Below are experts of layer 4 (counted from 0) of a mixture-of-experts language model. Rows are named router (the router's row for the expert), up (a neuron's input weights, with its number) and show model dimensions 112-223. Each number is 500 + 50 x the weight over its row's rms, rounded and kept within 0 to 999. Numbers have three digits each.
After each expert's rows: a language model's description of what the expert responds to; "comes after" lists some tokens at least twice as common just before its tokens as in all text. This comes from a sample of Wikipedia text that the model never trained on. Tokens count by the router's weight.

# expert 25
router:618541498502515477494513525519431514526489572538494493513446534443593460503467470495443430451469458531379470646587547444560484493487454463489501538473470367425535445471575457491468492392487449528503480484504512590549553398578521511487459384526471556452554466529577481551616445578521477489510534510418510529566598435449548458476502465447
up0:525482574510524476534519399542507547608508492446446466490566384523455538505500541468447543514491565497456473423498446490523546458437549436475441466434506475478474430422512525533458485580551532597451501532547575441531545437493458581423521538406518551425400531492563528443535488478428470653456544424518498598449484483495486463461520455608
It responds to: Commas and words in geographic locations, as in "Kerala, India", "Winston-Salem, North Carolina", plus directions like north, east.
comes after: ",", " |", " in", " County", " New", " United"

# expert 0
router:461483459585522495513523522530529479539450504489543368435502532525570491526481542443478534509513480479513548554580437419441566510567528499486495456508623505551564491459462449554591475526526429479458571536458451486580392558536549517438512494401480421443453460531566479503540537451470526512529492418582492483427537480531495440480492586447
up0:568492558456555503510517456544529498411548462620505522575480572509409477545476505496520520471469524518536557369500513478497477517479571550463458510482514473526463442512417582427449535445513527492538478537542459555519568408440569509523499493412466559488512472511663430525514464497538585539508453459571468491464592444530484533429537548521
It responds to: Field names and table cells in infoboxes and stat tables, after line breaks or pipes, such as Personal information, Surface, punches.
comes after: " |\n", "\n\n", "\n", "-", " (", "=="

# expert 13
router:522524483486417548454494553502374520461479480506505512497451538503540592441552468606535559506451606491510477536479468581454528475521502490534410366460440496538521555411543559472488518558478481494458549568521543414493442459571442448438476553632542521474495517411622467430492476498479542544549591420461513462519506606540446488432530433448
up0:500468479578571562532440485430596534477473467512539489586517482523538509489505426509485543480559520443524562448391575558518501560441353445435538466520570476556556556468587506458553465586456460495534479501496424585520536560539519446604638532571499555496482467527415373427505459513507463572574518517448571469515459538560459549492507460523
It responds to: Verbs and verb endings after a subject in plot summaries and biographies, such as waits, sends, took, stating, plus where, because.
comes after: " to", " and", " he", " also", " He", " who"

# expert 22
router:478469523471453470513496509475523489551520498485499571451493519546569518472504366493485551591539544549471493504491511494457499550556533532568531358449509463568537572540478438514464528584458539494509524558464484569465490503485487513435635475630481588480480600423441470481438485479506584513555464513462499458451554604475508547431435475540
up0:443518466577465476511433389511413572461540579433423462367482507542503491546493508375557524511482476413468494555502546490533444552462535472503345510515446523528531481473523514546420435503523477556503532409479557502466506427525484493414509534469491449524492533491515465497504527477483500481458504462497445478488473491499517464528468434490
It responds to: Subject pronouns and relative words starting a clause, such as he, it, they, that, which, who, usually before was or is.
comes after: " the", ",", ".", " The", " that", " where"

# expert 28
router:561511487534454550397403513470544499499481536473480526481421516512537514425430563346494496535579448451514487577495500502491424558493454523524512547517468503459567591390512520498433503448514412547547413365536562417480576502448509487516456522506362441429572442536526599563569376537515463464502499508522517560471544433499476601492519469555
up0:542462414484400541531561443491470538425521501655576508494448540408397562561493478516453544487478500566509572525446425545563427563454582483491583459530481533542595524465547503473497494490464425520413433492480529513474416536493440525442568542430458526466487468522394569566423579491463582459576522387499441451451538475519596474532482525515
It responds to: Colons in track times, degree and minute marks in coordinates, units like kg or mm, and pipes in number tables.
comes after: "5", "4", "3", "0", "6", "7"

# expert 10
router:488486550576519488524514400495432556579518484593567480444585451564504459546534520530454540434506438483516536515471510576523489540439466431528493564583438568522510482553524557462506453557413581428359569506499471516434537540556532520500478544482452496553354626490633482471588562523541439506515503530560543482452428438512512539482525541539
up0:555526526372397547455509458515562544484446563534481553487422477524528492497524448453602502533575491382458490507404427514474490544527518484531562533444494420553548499496381497524418471545495578470575541499535538491506439524418469480571512483465501465407664451478569580438572538373511487478529478554336496456507579489497509469519533511534
It responds to: Row-ending pipes and separator lines in Markdown tables, plus digits inside numbers, years and scores.
comes after: " ", "0", "1", "2", "4", "3"

# expert 8
router:517533517424504458470496571478561471443591426419431551583575483522477551418596590462441537570468501447516487515517532472527500581476468465456540573436495485494536511505466480494515468440395585534538547469533478451581497502465497455500551487574485466462502516533569494440482408600549540584478428502465531528589478459508491492478576514458
up0:468556462554534446562518538475565496505460562498531459492501610417520490541508547529460529493561457428490437680470496434482481509391542459487628492523528486500477593448503513513587503470471477517496400608505424531414482541459539463466510541473559405473593500492512522512443482475495514491551566521470477635467515492456463547485485408399
It responds to: Wiki heading markers like == and ===, score and range dashes, and zeros inside numbers in tables, e.g. See also, 3–6.
comes after: "2", ".\n\n", " |\n\n", "\n\n", " also", ")\n\n"

# expert 17
router:459543535558527551469417490512558500423400462437532587506431550460490465481466550435583527528522480463549490509414546436574494468564528507482518616570428574504560464523479484493460415494379479491541458501533483468461530517500479440487474452527533490494490521438486542495464596486527455646539586477491475564544490458381485578538494525518
up0:496508548513500531569450596564474429542489457485495584438529548376520510472483500510533456549554479520433510415599510521404509611509545504468445522508483471593556509521595513515534515473443522506451533474401514529514542640504469517412415451510517551516513529464429481495496515530495463491457473494524568518493542628548492381464464597566
It responds to: Individual digits in the middle of years, catalogue numbers and table figures, e.g. 19-8-0, 18-7-2, plus footballer position codes like MF, DF.
comes after: "0", "9", "1", "8", "–", "7"

# expert 3
router:466471442449519470541468532539480547528413518532593523364466471491538529535478570482529566398495580504572525522428487483582542441549494580512574347472446476502492587552476474517506561522492553423486525548485556532430499452540398533423472517459417515440526592414494467462517473477581579521465501498454516470423482568466503543368552526512
up0:501494525394563521427463509503511466555523486376528518512452467504389525516466484550438536491505563421517517410498543500539467454462517442537523539511446480441574477555518573501629463293521508547567491467518510484569467541464465467443586451487492597472504496473510489523556573511455557511446358457481452513423408421437515473457478530460
It responds to: Common nouns after a determiner, mostly time and period words like season, time, century, War, and part, end, branch.
comes after: " the", " a", " his", "'s", " The", " its"

# expert 14
router:555431502560566465472497491520590488494540510488420553412533539544553577509514377413484543563588532455503451527510470573491590525442504441514533450618541514497488541432500435447465459550581542543582419442516498536461523505507574461642537508560562585528511453476508504463525465548477526424472422546468513506462508546462535560454518498567
up0:439483564528567571539555445456566505423590431469599439468537464571456409575458463522542528458490493371519438511491487476445506508490487478519503587466562468565481545498486516502540497530549446430512484566585494515510520605448496525461558562513510475477608590493484554432466517513587443496489478402563568463430395465543453493527457499515
It responds to: Articles and determiners, mostly "the", after prepositions such as of, in, to, plus its, their, new, first.
comes after: " of", " in", " to", " for", " with", "."

# expert 27
router:508504498481526414570487528491521519429492443532528560576555479529578532435532521428568580505411462440476579493508529539454506535516453459446571599473481473461541508656549482471592480478442592478491487497508427460357457458475495417525527542581595506519589595422505427500506485568501461474468501556551446555472556494544470582632495470538
up0:488532518540566454512503431430536569510514547504617557488474457499554513594501503434482485469520490479533572495492469560429439534506504500563528501512513421552503515525496526549545566522591559399461580510457472517554476443538497448472488426508510529465431467536545455453483373522503501422504503511527417481555555467509384534531514521478
It responds to: Digits inside numbers after the first, especially batting averages, years, scores and measurements, like .285, 2009, plus spelled numbers five, seven.
comes after: "1", "2", " ", "–", "3", "."

# expert 21
router:542446501525481523623500474558472483411502513503408557406559462434465456463424485465532505539476541490449424472520605514513569502455526500481548560520505565487490466594551502490419513505429532479421501437411478490446443489461519512483461461609558492579513498537557539473455505448637571499456474514434525581466519496517601526527427555506
up0:595563546418554562505453486537541510520547439537472511491582493472457553475477504409441517454460574495523567459637494513488538469513476532492499465550480492515485487499561479547504411480445525495457458490432478487457539479603409420500379472532498537487506495511513334564514534512464518525498536462460541428535533576469463418536487487541
It responds to: First digit of years and numbers, as in 1930 or 1838, plus See and prefixes like mis, pro, anti and heading endings.
comes after: " ", " (", "–", " $", "===", " ["

# expert 9
router:539498429505628442530465504507564449441565567472589446521443568529610485456577418411518520478503563433450467533476508601555541497444530443526483431596555537463491479487527531466507479503606470525503493398512545498522454513434437562518516535614446520487507415539443443475585465527495521452447594533589450526535497395514515462476542419362
up0:444516519524464406484536554467494493501517444511502489474579488479450426497507522513482409494477412596504533458517469462531446467529579525391518452487491537459413444517485504568458486561494456511491508503427511519480552444508486428568547453507532452472587520524476565635447539451538458518552517433465494417564406569402561492472465406522
It responds to: Articles, possessives and label colons, such as a, the, his, its, 's, and colons after field names like Grades: or PS:.
comes after: " in", " with", " of", " at", " for", " on"

# expert 23
router:428426538534516525473449463518500474571539562475499464493446496510592526561442461416504564439452548506496536472507473479457598498460505530478510546543551542492575502624515532547616558469535503494579499436486493510622491404571535567500449451363468489459496470487490524571514517454527541540525500501606514459535518560428555434461448463521
up0:452516606451433455477505549586480492574417450504423505669507497540529541479516341520521429504522539509492473511550451540551538524583510459491507462530599451546489481523456595505554498540519470472525403512482468511538439477603507463450422490493547423586507453577477565494437474460531550562520532497540516451458527537488503522596519470499
It responds to: Field labels in infoboxes and list entries before a colon, such as Born, Release date, Elevation, Coordinates, Total votes.
comes after: "-", " |", "|", " •", "See", "Personal"

# expert 24
router:567499487528524480448464486477604520498489433439464527585491451408503440518558493566506442404440437461408455480476527579463355457567533452463518466429449452529458579521514494461535509473492535491511502443569550415546470399471472473542426532513569518448508576525457449532567527521518552457479518493527536546573497372484543471463447516433
up0:535505502472538540556531450451478467529437455507528512473517415457470530631508489450505487447482516558538500475513400464514577496504522556418475408502552418423544443538429460504559453391429497568540541487452463551461550478546378507452514511489462436546555455517490460530571517469553486593504454491566501498553498480421502499461504426487
It responds to: Decimal points and spaces in statistics, conversions and legal citations, like .281, 1.609 km, Geo. 3. c., plus $ and +.
comes after: " |", "6", " /", "3", "4", "5"

# expert 11
router:603520488457519523426510459470603535533463502525451531449562455459477480439463491430489481553488476463513495485516534523494499537433569440481491541517503528481448549519518517421444490411552408566517409461486525527463564557444489455572468516485397554511504514557573619430444403573483526470574510453464492605531459446565508491409520585532
up0:495515485492406479546480488541527503495461555449503374531537521570530505494467522449567538458406554481479514557527503387426420431566510458442643473496510538506517477480443508531509588445557544473517439561538547425509487506487491512517532485500481545539446370541360457526492496463429503462504482545562351506516513513428547431500464496466
It responds to: Bare space tokens placed just before a number, mostly in tables and after phrases like "period up to" or "p.".
comes after: " |", ",", " in", ";", "|", ":"

# expert 2
router:492511463519471470430473486464471465453519519482535443487535466420625460426493486433445436527477453566431509475519470544461557518434482450473554368548579450519582516327524456482522514467579531555472475596518582493488428543527514518520402464425426527519481434499467429493558435443470489457570542570474532632486506417637536375424522482497
up0:530530500489496400491511512482514463461557546424422546513460531425389447516469553423506490467509477442464503487430508375466456547503479485462495516511502428481501494535482550537544485524547653464508521470414536482542440392485539575542539491440424489438455589481520573613520473590491470552471431423458514490500519493431461572500477513452
It responds to: Copulas, conjunctions and punctuation in biographies and census prose, such as was, and, been, became, He, semicolons and closing parentheses.
comes after: " was", " is", ",", " as", " were", " and"